Weights of a small mixture-of-experts language model, trained from scratch on English Wikipedia.
Size: width 384, vocabulary 4096, 88.6M parameters.
Experts: 16 experts in each of 8 layers, 816 cubed ReLU neurons an expert, 1 pick a token, a softmax router.
Training: a variant of Adam for the experts, 465M tokens, 7162 steps.
Below are experts of layer 3 (counted from 0) of a mixture-of-experts language model. Rows are named router (the router's row for the expert), up (a neuron's input weights, with its number), down (a neuron's output weights, with its number) and show model dimensions 128-255. Each number is 50 + 10 x the weight over its row's rms, rounded and kept within 0 to 99.
After each expert's rows: a language model's description of what the expert responds to. This comes from a sample of Wikipedia text that the model never trained on.

# expert 6
router:45 57 37 45 52 37 66 59 31 57 56 42 59 50 47 37 35 47 55 75 43 47 62 44 63 45 48 58 60 41 65 49 53 39 45 41 48 61 58 51 53 46 41 59 51 45 48 35 47 38 50 43 39 46 52 40 51 48 45 62 36 54 42 47 46 48 43 46 66 50 58 64 52 38 55 39 45 39 34 50 61 63 56 69 40 39 62 60 42 45 47 45 60 34 55 48 39 36 45 66 48 65 52 42 52 76 39 35 63 45 42 39 31 39 51 62 47 51 64 38 45 50 51 40 68 35 68 39
up0:48 52 48 52 56 33 45 54 40 50 52 51 61 49 61 55 45 56 65 66 49 35 51 29 51 35 59 50 38 55 51 53 49 44 49 40 55 51 52 63 58 66 56 52 49 65 70 55 60 59 54 36 57 64 69 71 51 41 54 51 47 64 37 52 53 32 35 54 60 22 57 47 33 46 50 33 69 30 49 68 53 37 49 56 28 53 44 56 58 46 66 39 48 53 59 52 46 40 56 51 65 45 47 48 31 58 55 57 61 54 41 58 38 58 56 69 57 32 28 40 29 50 63 55 56 27 46 54
down0:62 51 49 43 60 34 52 52 53 38 36 30 53 51 55 60 39 58 52 57 58 73 59 33 58 45 64 58 51 39 43 53 61 36 38 49 48 46 51 46 51 38 41 64 58 42 74 49 40 45 35 53 52 44 55 66 41 44 62 60 42 63 47 47 47 51 48 56 61 41 54 43 43 76 49 45 49 48 58 45 58 47 56 55 49 50 52 59 58 32 47 51 33 39 43 47 42 61 49 43 46 59 66 50 40 65 46 34 46 51 49 48 65 58 52 52 58 40 37 45 60 49 61 44 59 42 66 71
up1:56 43 46 44 51 35 50 54 45 41 41 49 38 55 63 54 49 54 50 68 32 37 59 51 52 56 65 45 70 51 35 54 71 55 57 45 51 63 58 42 33 32 31 58 44 55 56 31 52 33 32 75 57 53 60 34 48 45 35 39 49 48 52 54 57 53 51 42 46 51 64 42 61 60 60 56 51 34 51 44 67 54 44 62 45 20 43 59 18 59 50 44 43 51 39 44 53 58 44 44 25 55 30 34 48 52 43 40 48 36 46 61 56 39 40 65 50 69 46 42 47 46 46 62 52 51 59 40
down1:36 56 45 49 69 55 50 47 56 42 52 34 45 52 37 35 49 43 51 48 33 44 67 53 51 43 45 58 60 48 41 69 52 54 48 41 44 43 57 46 52 51 43 55 32 60 33 48 45 39 58 59 61 53 43 44 47 56 55 39 44 46 45 57 53 50 52 46 52 70 48 44 47 49 43 73 70 58 52 54 65 59 38 52 46 60 32 46 38 61 43 45 52 40 64 55 52 65 46 49 37 38 32 52 61 44 29 58 24 41 40 51 47 59 49 37 59 45 58 57 58 65 58 38 39 48 40 34
What it handles: The verbs was, is, were, been, became, mostly right after the subject in biographical sentences, e.g. he was born, was elected.

# expert 13
router:44 63 41 49 53 47 61 61 36 50 53 38 47 52 39 44 42 43 56 56 38 48 60 56 70 48 41 59 63 31 52 60 48 27 41 45 50 63 52 57 56 49 39 56 47 45 47 29 53 36 53 46 44 54 56 43 45 47 49 61 39 52 47 54 45 55 44 46 68 51 48 71 57 38 47 44 38 43 32 49 57 64 61 70 34 45 58 54 45 42 42 47 61 40 60 45 49 33 50 52 46 80 52 40 51 73 40 37 58 46 34 37 31 49 48 56 41 57 64 40 46 48 52 38 61 46 58 32
up6:55 69 55 59 28 49 57 49 51 67 47 42 58 45 52 37 55 35 47 51 49 36 38 48 46 46 54 34 55 40 57 46 42 64 50 49 49 62 58 55 58 36 44 61 27 48 42 50 62 29 57 48 64 53 64 40 48 64 47 56 47 50 56 31 51 46 63 40 60 50 48 49 57 42 57 51 50 45 54 59 49 67 66 47 71 37 42 37 51 52 59 53 65 41 60 67 35 68 56 73 65 61 45 45 49 47 54 56 56 56 41 39 56 51 31 66 49 40 47 45 61 25 35 68 66 47 47 53
down6:42 43 43 45 38 49 41 42 48 36 44 59 41 60 44 48 51 41 45 65 53 29 76 57 56 65 45 63 42 41 51 38 63 34 72 48 46 43 67 23 49 48 54 43 59 72 68 54 51 63 47 40 51 36 56 46 42 52 59 69 49 50 77 49 48 42 49 56 47 60 44 31 48 54 64 52 20 44 66 62 34 50 43 49 50 68 48 63 61 43 48 51 49 29 51 51 74 38 65 49 35 33 30 57 45 40 47 60 58 36 53 68 58 53 44 52 36 26 37 60 39 63 65 46 30 56 48 55
up7:59 60 50 55 59 40 43 44 56 58 38 62 35 47 47 51 57 47 45 40 42 46 49 42 54 33 57 59 38 53 38 48 50 41 58 48 46 59 47 62 65 44 52 37 65 50 45 36 55 46 33 35 57 65 54 53 49 33 58 59 49 38 43 63 62 42 29 49 65 39 59 43 49 54 63 31 50 59 53 43 51 49 68 57 27 34 38 40 58 47 48 39 61 37 54 49 39 53 63 41 45 63 57 42 69 67 52 43 44 53 55 47 52 48 52 41 30 58 61 50 61 70 54 41 43 54 55 37
down7:44 54 49 53 47 47 34 40 56 45 36 29 22 42 38 51 56 43 42 65 53 37 56 45 53 43 44 61 65 64 28 29 41 62 55 57 33 39 62 43 42 48 39 48 50 60 49 59 62 39 49 63 55 54 53 43 57 67 46 53 32 45 59 50 56 49 59 37 50 56 42 57 51 52 61 45 41 63 69 61 48 46 37 35 50 51 58 41 60 34 45 44 45 31 63 32 50 64 54 64 55 42 37 51 47 55 61 61 59 62 64 54 73 35 41 51 49 28 64 38 58 48 50 66 65 55 34 43
What it handles: Column header words and first cells in sports, election and award tables, such as Apps, Votes, Candidate, Score, Player.

# expert 0
router:38 64 37 46 59 35 64 61 26 63 48 40 58 39 39 40 29 46 62 72 42 43 58 44 61 45 43 59 60 36 70 56 58 39 45 45 43 64 56 51 63 54 46 68 45 48 54 35 54 38 53 50 42 49 58 39 52 54 48 60 36 56 39 61 43 45 42 50 62 57 54 68 46 37 50 38 39 37 36 54 65 63 59 57 46 45 68 56 41 47 43 54 55 36 53 52 41 39 49 68 52 75 53 44 53 65 44 36 60 41 42 42 40 42 51 60 46 57 62 39 46 50 49 39 68 37 62 33
up6:68 52 49 46 34 36 53 66 46 52 47 44 43 59 67 44 28 58 38 73 58 32 66 46 43 50 42 43 45 36 60 25 42 62 41 33 43 60 51 55 59 52 56 47 67 32 45 37 43 42 74 55 43 34 44 54 31 49 64 37 48 74 64 63 48 46 44 48 46 49 55 46 54 67 39 63 68 59 52 37 50 43 68 54 48 42 50 55 46 46 31 52 50 28 59 41 29 60 49 55 60 67 54 43 46 44 42 41 48 45 62 47 52 47 51 48 38 61 53 57 53 34 47 50 50 45 52 56
down6:47 52 33 52 60 47 64 41 61 44 37 44 55 56 54 37 34 44 49 30 50 52 48 49 59 58 70 59 37 48 35 43 42 48 45 44 50 54 57 55 69 47 51 25 63 48 59 58 35 38 51 52 74 38 58 68 43 32 59 63 50 55 48 51 66 49 69 69 60 42 45 57 71 42 49 60 49 58 33 42 64 63 43 43 62 41 36 51 41 54 46 56 46 46 53 34 44 47 44 46 52 49 48 42 56 33 43 43 53 48 41 60 32 48 47 50 48 43 46 51 46 54 45 55 50 54 61 51
up7:52 38 47 55 39 57 49 49 45 64 59 61 57 51 38 58 51 47 61 32 60 47 50 36 44 46 50 68 52 37 39 52 45 30 34 52 63 52 50 32 50 51 60 59 28 56 66 33 51 60 47 47 62 51 51 41 33 66 43 49 43 41 56 64 33 47 41 46 63 52 52 47 49 53 62 61 56 36 41 59 46 49 57 62 32 44 64 53 39 49 69 55 59 51 52 52 31 54 55 31 53 53 79 37 62 49 56 51 51 44 52 56 42 53 37 53 45 48 37 20 47 55 37 46 59 59 54 30
down7:46 73 52 44 76 57 37 42 56 45 51 41 63 37 47 58 47 63 25 48 56 32 63 49 44 52 75 53 55 60 62 57 53 51 61 64 60 41 60 65 60 63 37 52 59 69 48 35 46 51 42 58 49 43 46 74 49 52 51 40 48 56 49 56 48 49 49 61 54 54 58 37 57 51 51 47 55 38 36 43 30 40 55 30 24 45 57 56 48 48 49 50 33 56 67 46 47 58 52 55 54 31 50 46 55 63 47 58 42 41 38 68 68 43 55 36 68 41 39 46 63 47 52 49 42 60 61 51
What it handles: Determiners and possessive pronouns opening a noun phrase, mostly after a preposition or verb, e.g. the, his, their, its, you.

# expert 5
router:44 58 25 43 59 44 68 60 29 65 52 38 53 50 46 42 41 43 53 70 33 49 58 40 57 56 47 60 60 35 62 49 43 40 46 46 50 64 59 52 60 43 51 62 42 50 53 39 44 44 55 45 35 45 54 49 49 54 44 56 36 54 38 47 46 39 39 49 65 59 55 65 49 43 61 39 46 48 35 47 69 70 57 71 48 35 51 54 39 43 45 45 53 40 60 37 44 37 47 68 48 62 52 42 59 81 46 33 55 51 26 41 34 37 49 59 46 54 68 35 50 53 55 47 51 39 60 38
up0:32 60 63 47 38 43 63 62 38 66 37 56 55 56 54 55 52 53 55 56 44 60 61 37 45 45 33 55 47 37 49 45 52 36 49 44 42 52 44 59 56 60 55 48 58 50 49 51 47 46 38 53 39 35 47 59 62 65 50 56 56 46 51 43 54 39 52 46 58 57 36 51 41 50 49 42 43 43 50 46 50 62 57 67 53 58 57 41 59 59 49 46 33 47 67 55 57 56 49 63 62 53 52 58 54 49 27 34 54 54 55 52 53 37 60 62 43 68 55 56 45 48 50 76 34 31 69 29
down0:38 41 53 56 49 70 42 50 49 52 38 47 59 45 58 57 71 53 55 45 36 45 56 62 54 43 45 46 34 41 39 63 57 18 54 60 52 43 50 55 48 55 58 46 62 46 42 39 53 46 39 44 81 59 41 65 41 44 35 35 59 47 43 49 62 40 52 54 59 66 57 83 68 49 37 62 33 46 52 64 48 48 63 39 33 53 72 62 65 50 41 47 63 57 52 59 63 49 26 24 51 50 38 38 66 33 56 55 50 51 62 54 58 45 56 51 34 50 52 32 39 58 59 56 59 47 58 45
up1:57 58 34 53 54 46 58 31 35 69 48 50 36 49 52 31 46 37 49 65 71 47 42 64 42 56 49 31 80 52 42 48 44 42 44 53 35 49 55 50 54 52 61 68 53 53 42 46 66 56 35 53 41 56 48 65 46 53 57 55 31 56 61 49 35 41 41 55 38 73 54 59 47 59 43 65 53 51 50 39 61 61 65 68 46 60 44 33 49 57 52 35 37 37 61 61 47 58 56 49 53 56 60 43 60 67 50 60 37 47 55 56 46 50 41 49 76 67 51 44 54 38 52 48 51 56 26 43
down1:49 40 53 50 48 72 52 32 44 45 52 41 55 42 53 57 45 64 70 24 35 55 36 49 45 56 37 62 30 35 46 63 46 50 66 55 50 48 63 58 45 69 48 53 47 57 47 58 57 62 34 56 46 50 39 47 58 39 62 39 75 45 54 55 38 55 54 47 68 40 44 33 52 57 58 32 62 35 49 45 51 33 53 42 57 46 49 39 48 45 55 54 58 41 62 53 36 42 39 50 50 48 52 36 51 48 54 41 52 32 34 48 36 47 46 52 58 47 36 27 35 57 49 54 30 41 57 68
What it handles: Middle pieces of non-English personal and place names, such as Mumbai, Kuala, Mubarak, plus the prepositions to and into.

# expert 3
router:38 57 42 45 54 39 57 64 31 55 48 49 49 49 46 44 42 47 43 65 35 59 57 43 53 46 43 57 56 30 64 58 57 34 42 49 48 49 55 54 54 39 39 46 43 43 45 27 49 48 49 53 37 56 50 39 40 41 47 57 32 57 34 54 50 47 34 46 75 51 47 71 43 46 57 51 45 48 41 53 55 56 52 66 34 42 60 48 51 35 51 58 56 39 56 46 47 40 43 54 48 78 52 52 55 77 48 36 62 51 38 36 31 39 44 57 44 58 68 35 42 61 51 41 71 34 57 37
up6:42 48 50 46 60 58 51 58 68 32 34 55 74 59 40 59 54 54 44 69 42 54 46 46 48 55 50 49 50 51 38 39 56 59 52 48 51 50 55 34 47 43 44 68 52 66 42 50 55 60 52 46 56 38 40 60 60 33 39 36 46 64 48 36 46 32 35 65 61 55 53 39 42 66 47 47 52 55 57 47 40 68 42 46 43 40 54 31 40 32 57 32 51 46 53 39 46 36 74 45 50 43 52 54 57 55 59 56 65 62 39 51 51 53 50 48 50 59 57 45 53 62 60 42 68 44 67 51
down6:64 46 40 57 72 55 34 45 47 62 51 39 59 51 44 61 65 40 51 31 48 61 46 47 55 45 37 54 46 59 56 54 62 54 46 34 48 43 47 47 42 45 43 45 18 54 36 61 60 47 44 71 55 57 63 42 60 48 47 56 66 37 67 46 54 57 59 62 43 51 60 54 58 39 62 50 58 58 67 44 70 51 48 59 55 54 44 52 32 48 47 49 38 65 46 53 52 57 42 50 60 41 67 42 52 39 57 56 32 42 52 44 50 63 61 48 43 43 54 69 48 44 43 55 49 43 44 66
up7:43 50 56 42 41 65 44 55 56 63 53 58 59 46 37 43 51 70 48 41 46 55 47 61 44 62 32 48 38 65 51 57 54 48 43 52 60 72 54 37 33 44 52 46 45 62 54 39 47 50 54 67 42 51 54 64 42 63 64 55 53 63 42 66 50 43 54 65 58 47 54 51 60 46 56 46 46 56 42 54 46 60 67 72 46 50 29 36 65 58 48 52 54 59 60 39 67 37 37 52 59 65 71 32 74 59 59 51 46 34 25 50 45 51 58 48 47 71 55 43 47 51 34 64 42 36 50 42
down7:57 42 43 32 41 43 55 51 62 47 40 55 70 48 42 38 40 47 51 55 51 49 47 55 54 52 52 36 48 55 46 54 61 48 54 67 56 43 48 47 44 66 61 62 60 58 47 43 45 45 46 52 33 40 49 61 54 61 61 44 57 39 39 32 51 43 61 60 32 58 66 33 57 62 53 22 64 44 64 72 44 63 55 52 58 35 65 40 58 56 68 49 45 65 34 52 55 53 53 56 60 41 43 56 48 61 50 52 51 41 54 76 46 38 59 58 62 56 49 43 52 57 38 48 58 44 52 50
What it handles: Word pieces inside labels of infobox or list fields before a colon, such as Subclass:, Administrative district:, Preceding station, Died:.

# expert 10
router:44 58 31 43 58 38 61 65 34 53 61 35 52 44 45 40 36 40 56 59 35 52 62 50 69 43 48 60 56 40 55 62 54 34 44 47 53 59 58 54 62 51 40 61 56 51 54 32 47 44 52 49 34 54 61 46 49 47 45 53 36 53 43 52 41 52 42 44 62 55 49 77 53 51 51 43 41 38 37 49 66 59 56 62 38 44 59 55 40 42 46 46 62 37 56 52 39 37 50 68 48 67 45 44 60 67 36 31 59 41 40 35 32 47 52 63 52 59 65 45 44 54 56 39 63 36 62 37
up6:40 47 45 52 54 58 48 27 29 68 44 39 59 62 51 46 46 42 59 42 48 80 59 65 46 42 37 51 49 41 44 56 52 67 41 45 37 59 51 65 57 23 54 36 52 70 55 50 44 49 55 30 40 49 44 54 31 44 43 53 44 58 51 68 35 40 46 66 43 55 54 67 65 51 45 52 43 38 62 51 55 57 42 52 49 29 71 44 49 45 46 56 57 26 53 76 60 50 31 56 52 46 48 59 53 53 55 42 44 35 42 44 51 56 60 55 34 60 54 53 55 52 43 53 54 47 73 53
down6:48 49 54 69 51 53 48 52 34 64 42 64 55 67 48 54 57 50 57 56 58 61 43 72 56 34 60 49 52 68 45 39 53 50 41 42 66 45 49 37 51 46 45 41 56 44 49 53 68 49 53 70 66 55 55 56 42 61 53 57 36 69 45 43 57 65 39 52 54 52 42 36 56 39 62 51 47 40 63 46 37 54 29 64 57 45 48 60 57 51 58 50 52 43 67 51 54 53 30 48 56 52 45 49 40 32 39 31 65 48 38 38 54 66 46 54 32 46 48 57 43 36 67 62 45 65 79 78
up7:46 43 41 58 56 36 55 66 54 46 60 50 50 41 48 49 51 40 59 56 38 57 49 41 48 37 42 58 59 46 70 62 51 55 49 50 48 48 48 38 49 66 62 28 54 36 44 36 62 41 42 60 36 52 58 51 42 45 50 42 54 48 56 42 46 39 46 51 39 56 68 52 50 56 67 47 42 46 56 55 64 51 48 58 49 63 52 52 32 52 56 30 47 68 50 61 47 35 51 59 52 42 47 30 63 61 47 29 48 68 46 61 25 59 44 63 69 62 44 41 33 47 55 59 55 34 57 57
down7:54 41 56 55 64 66 53 51 79 74 56 42 42 59 57 71 49 36 46 38 60 39 47 36 66 61 56 47 49 49 54 35 52 59 59 40 42 47 57 46 52 47 69 54 37 50 39 62 45 51 45 70 50 38 36 59 13 52 47 33 41 36 63 44 51 40 55 50 47 58 50 38 60 31 40 47 57 56 45 48 56 61 45 46 44 48 53 36 54 41 66 52 60 56 29 61 60 43 48 68 45 60 30 51 65 49 51 46 50 52 46 45 54 61 44 55 46 60 58 58 57 66 50 64 44 37 37 60
What it handles: Prepositions, mostly of, in, for, with, in sports writing (club of, loan with), plus scores and pipes in football result tables.

# expert 11
router:42 62 33 46 58 49 66 58 28 57 51 47 56 42 43 42 35 38 56 66 44 46 61 42 67 54 40 56 58 32 57 54 53 31 44 39 44 67 56 56 55 43 42 52 50 36 50 29 53 47 53 46 45 51 53 42 53 50 51 54 33 55 45 56 43 43 53 43 73 53 48 84 51 40 52 40 41 47 40 56 53 69 59 58 38 36 60 50 48 54 45 52 62 34 62 47 48 36 46 58 52 61 46 44 54 70 41 30 52 52 38 44 33 46 48 56 50 62 59 50 40 50 47 41 51 45 60 43
up52:49 50 53 53 50 47 48 51 41 51 34 47 50 66 46 42 52 43 50 59 52 51 51 32 59 54 57 45 53 42 34 56 73 50 34 53 33 80 53 35 47 64 50 45 39 49 63 34 45 25 39 72 63 56 52 57 37 38 47 44 33 62 41 37 51 35 44 57 45 48 41 55 60 28 30 73 54 45 39 43 42 36 52 52 45 52 50 44 52 44 34 42 55 56 42 56 37 54 44 65 69 56 40 44 62 43 57 38 43 56 57 40 56 32 50 52 45 60 64 46 41 44 61 62 47 45 51 44
down52:75 46 61 59 63 67 45 43 33 35 34 44 56 58 54 31 36 59 63 56 57 59 59 44 52 45 58 46 41 43 41 58 41 38 50 52 51 54 48 40 56 48 47 50 53 35 64 58 46 53 57 41 52 42 52 49 52 51 46 36 57 49 39 54 47 41 57 40 54 64 70 46 47 48 61 35 59 38 63 40 36 37 47 67 44 50 65 49 50 59 46 63 40 57 74 46 65 49 59 48 40 53 23 54 54 58 50 54 43 63 71 63 61 43 38 36 45 56 47 36 53 47 39 60 69 49 50 39
up53:51 59 47 62 64 48 40 55 37 52 48 38 61 52 49 31 51 36 57 42 46 53 57 63 52 52 49 56 60 26 59 53 54 49 46 54 47 50 49 39 56 62 42 57 37 66 63 49 40 52 44 54 27 41 52 34 53 41 45 48 44 47 38 44 23 61 71 53 51 65 48 49 47 55 45 43 24 59 52 61 45 44 56 62 42 45 65 71 46 60 43 39 39 49 30 55 43 53 38 50 76 42 61 59 57 48 52 61 52 37 48 52 50 50 45 38 29 59 59 61 43 38 38 55 55 56 47 54
down53:39 53 48 43 56 69 49 64 48 62 48 55 62 59 59 48 38 42 72 65 41 58 62 47 52 50 41 57 66 40 41 52 41 56 47 61 33 57 50 69 49 46 54 62 43 42 58 48 49 49 62 63 58 64 44 44 48 60 49 47 63 47 47 62 61 35 46 84 46 57 32 51 64 55 51 30 39 37 66 31 27 47 48 51 57 39 37 50 37 51 68 37 47 43 38 46 45 41 42 42 60 45 53 33 52 44 61 50 43 55 65 46 63 48 75 43 35 42 50 64 54 55 38 53 47 60 49 52
What it handles: Measurement units and numbers inside table cells and parentheses, such as cm, ft, lb, mm, km², with closing brackets.

# expert 15
router:40 63 38 49 59 39 62 63 34 62 54 45 49 55 44 41 37 53 56 63 48 53 60 40 68 41 54 53 62 42 59 55 57 30 48 36 51 60 58 54 55 40 48 57 46 41 57 41 45 38 50 43 47 55 61 41 45 48 43 58 38 62 28 58 42 44 50 45 62 50 59 72 52 43 51 36 52 39 40 60 63 66 58 60 44 41 68 56 44 51 48 44 57 41 55 58 41 29 45 70 52 69 53 50 53 74 38 40 58 46 36 45 26 37 52 57 47 57 61 44 49 55 49 47 67 34 62 32
up0:47 53 58 48 51 44 54 56 47 60 51 55 55 53 45 54 42 52 35 47 48 50 53 44 62 52 58 54 65 46 74 48 44 44 42 44 32 54 67 53 47 31 47 38 46 42 53 38 49 44 56 66 52 46 65 56 55 50 29 59 40 43 37 56 38 30 47 60 42 54 43 64 63 46 68 48 36 57 56 56 46 50 55 52 59 58 75 74 32 51 35 47 34 32 72 54 55 36 49 68 62 43 52 60 38 57 42 34 37 41 51 33 62 41 33 65 62 43 56 56 32 58 63 49 48 36 34 57
down0:35 59 44 63 54 62 47 54 44 50 45 49 45 52 46 43 38 52 52 41 65 63 42 44 59 42 46 36 62 60 48 39 58 32 41 70 39 52 38 63 53 55 49 40 56 52 45 39 48 50 58 55 42 48 47 61 50 49 69 56 46 59 43 49 43 47 59 66 50 49 55 43 35 44 35 38 55 52 43 56 39 49 37 52 31 38 47 49 38 45 48 59 44 51 42 54 52 54 45 50 55 54 49 49 67 50 33 58 60 52 34 63 52 45 39 42 66 45 35 53 36 50 38 48 36 65 41 51
up1:41 54 52 48 26 44 68 39 45 47 61 59 49 74 33 45 65 41 30 47 41 45 47 45 70 44 48 36 49 41 35 54 61 49 34 48 42 48 42 50 55 65 53 57 33 50 54 36 42 49 39 54 39 74 52 69 50 48 39 53 60 49 54 50 55 60 66 54 59 30 58 55 55 54 46 30 53 35 40 45 59 54 50 38 57 53 66 46 36 59 40 62 54 41 48 49 44 48 43 46 51 42 63 35 40 42 37 50 57 39 56 51 37 38 37 60 56 44 53 52 48 46 41 47 65 62 51 63
down1:24 49 51 60 66 46 38 37 47 23 60 27 51 37 57 50 33 76 44 64 32 41 54 44 58 57 56 55 45 48 47 41 54 52 61 48 57 50 44 32 51 62 57 46 30 46 39 37 56 44 57 57 67 39 37 38 46 64 58 31 65 55 50 63 53 57 44 41 55 46 48 37 56 64 54 41 47 38 48 52 59 47 46 50 57 44 56 62 32 43 45 38 48 49 32 22 58 25 40 39 58 38 61 37 41 59 61 44 50 48 58 51 51 48 53 60 34 47 42 41 60 45 54 74 46 60 41 29
What it handles: Early letter pieces of non-English names following a capital initial, such as Lithuania, Zhuanglong, Schuylkill, Dhimmi, plus Cyrillic bytes.

# expert 7
router:36 62 23 45 57 40 74 64 29 57 50 38 55 45 39 36 31 41 60 71 48 49 58 48 62 48 51 52 59 38 59 54 53 38 42 42 37 76 53 51 52 49 51 60 37 40 50 39 47 44 59 54 46 48 60 39 56 54 45 59 31 50 45 55 45 47 51 49 70 49 50 65 41 36 51 38 45 46 39 53 70 62 54 68 43 34 61 53 46 41 45 52 60 30 48 51 46 40 47 67 54 73 46 43 58 65 44 32 54 49 28 41 42 45 50 62 49 59 63 37 45 42 53 45 62 36 55 40
up6:41 63 38 22 50 67 55 57 51 47 57 52 60 30 25 47 32 57 56 41 43 59 44 56 54 45 43 49 68 63 49 60 59 55 42 40 40 67 39 59 49 60 57 63 38 49 45 53 48 42 69 58 49 47 61 37 62 22 48 50 52 49 47 47 47 47 54 63 54 49 66 53 48 21 40 59 51 51 46 62 64 44 54 49 43 36 52 52 41 42 43 37 40 69 41 71 38 39 46 48 54 61 53 58 50 48 42 46 71 40 38 49 52 41 58 53 47 50 31 60 48 55 47 57 57 49 67 51
down6:58 52 45 52 34 70 65 52 48 56 61 51 57 57 42 58 53 58 43 50 34 40 43 50 42 70 54 63 62 50 48 61 68 35 32 50 43 49 47 48 41 47 41 53 35 45 46 41 53 59 49 43 56 35 54 46 63 38 44 35 47 53 52 52 50 39 58 71 42 44 15 46 37 30 47 52 66 52 45 54 53 43 54 45 63 49 52 36 47 41 48 57 60 45 51 55 41 55 49 55 50 22 41 42 44 33 53 65 60 44 33 43 62 65 38 34 52 58 47 52 67 35 61 31 68 46 47 61
up7:40 49 45 52 61 63 62 52 61 48 42 61 40 48 37 42 55 54 43 65 40 51 44 56 64 44 50 47 48 61 38 58 30 51 59 53 43 52 42 58 57 42 51 34 47 62 60 54 69 68 50 51 29 56 57 45 52 66 47 44 57 50 62 61 50 51 54 61 66 58 42 43 48 50 39 44 47 43 41 41 50 43 40 77 55 31 49 57 40 44 66 42 64 49 49 42 41 38 53 48 48 51 64 65 56 51 37 37 43 36 30 53 39 51 45 49 52 32 46 30 74 25 38 52 51 48 40 43
down7:58 55 46 46 47 72 55 62 51 61 52 36 44 58 48 57 64 73 36 63 53 56 56 58 48 45 37 35 52 40 30 51 38 50 40 55 43 35 50 38 30 52 40 47 60 29 42 57 46 44 52 67 50 68 48 72 53 43 54 42 46 53 31 71 42 47 47 59 64 39 43 56 66 62 41 36 70 51 57 34 47 82 45 61 47 35 59 47 39 50 45 47 51 66 58 44 37 33 32 41 58 53 50 52 39 56 66 52 71 44 56 54 43 51 45 47 23 40 35 63 59 70 50 61 56 58 58 41
What it handles: Nouns and word pieces right after a, an or the in running prose, such as moment, lot, way, fact, tumulus.

# expert 8
router:38 56 32 45 57 37 76 60 34 56 47 41 58 47 44 40 33 49 55 72 36 51 58 43 68 42 51 55 56 44 71 50 50 35 50 44 46 70 57 53 50 45 49 65 42 46 51 38 48 38 58 56 40 50 54 49 53 37 36 57 38 54 48 50 45 44 40 46 62 62 56 70 45 37 55 45 49 44 33 55 74 67 55 62 39 41 57 60 42 38 42 47 61 29 57 55 43 37 41 56 49 63 61 49 48 74 42 33 60 44 41 41 36 32 51 61 50 57 59 41 40 50 50 46 66 30 49 35
up6:49 33 37 42 43 51 49 42 49 54 55 46 35 56 45 44 59 40 47 66 42 59 51 44 68 53 49 42 45 58 52 42 34 47 52 40 51 55 61 42 54 53 41 44 51 52 64 52 35 51 50 40 41 47 47 37 50 46 61 60 59 48 66 40 59 46 44 29 55 56 55 40 43 38 59 50 50 73 52 68 46 58 39 43 38 63 53 52 58 40 45 36 70 46 57 63 56 68 52 47 69 46 45 33 40 47 35 53 48 57 41 38 48 44 44 55 36 58 63 49 25 61 68 59 53 73 42 57
down6:47 53 61 49 29 33 46 32 50 23 52 45 70 56 45 58 60 52 64 60 38 61 59 55 71 42 59 53 54 39 59 52 55 50 51 58 45 56 60 35 61 59 71 52 65 60 69 47 52 41 39 39 39 64 57 48 54 59 62 45 59 51 63 33 34 37 52 44 38 44 33 46 60 56 77 47 52 38 71 50 37 34 51 46 59 54 49 52 57 47 55 47 46 57 56 43 37 46 56 53 72 45 53 53 67 48 54 51 61 52 54 38 53 66 47 47 59 47 53 50 54 55 42 47 62 62 53 36
up7:50 50 58 53 46 59 61 44 39 44 62 49 55 63 46 24 58 63 62 60 36 60 59 60 51 54 51 46 57 58 46 60 61 45 55 38 57 53 69 48 41 45 40 57 43 37 44 51 45 38 54 48 56 64 63 51 44 48 68 49 59 45 46 46 36 46 42 37 35 53 71 50 32 60 47 46 63 55 62 56 58 35 48 63 50 32 47 45 57 42 45 33 33 34 65 35 61 44 45 46 54 56 64 60 71 50 47 49 28 47 67 61 37 50 47 44 66 43 51 60 36 61 57 69 57 44 40 36
down7:42 39 41 60 57 55 51 46 53 54 59 62 70 62 48 58 44 54 32 61 50 42 60 53 50 41 64 27 51 51 41 37 38 58 65 50 42 35 57 42 47 52 45 48 59 34 40 45 48 70 59 53 36 45 27 63 52 54 62 47 42 51 40 52 50 49 66 49 67 50 49 67 50 49 54 71 38 40 57 51 45 26 42 38 44 57 55 41 27 58 61 70 49 51 47 25 71 50 47 49 58 31 45 39 41 46 34 44 58 29 37 39 46 58 58 26 55 41 45 62 61 69 42 57 58 59 47 30
What it handles: Continuations of words after to, in, or of, finishing purpose verbs and nouns (elimin-ate, avo-id, ens-ure), plus among, than, some, However.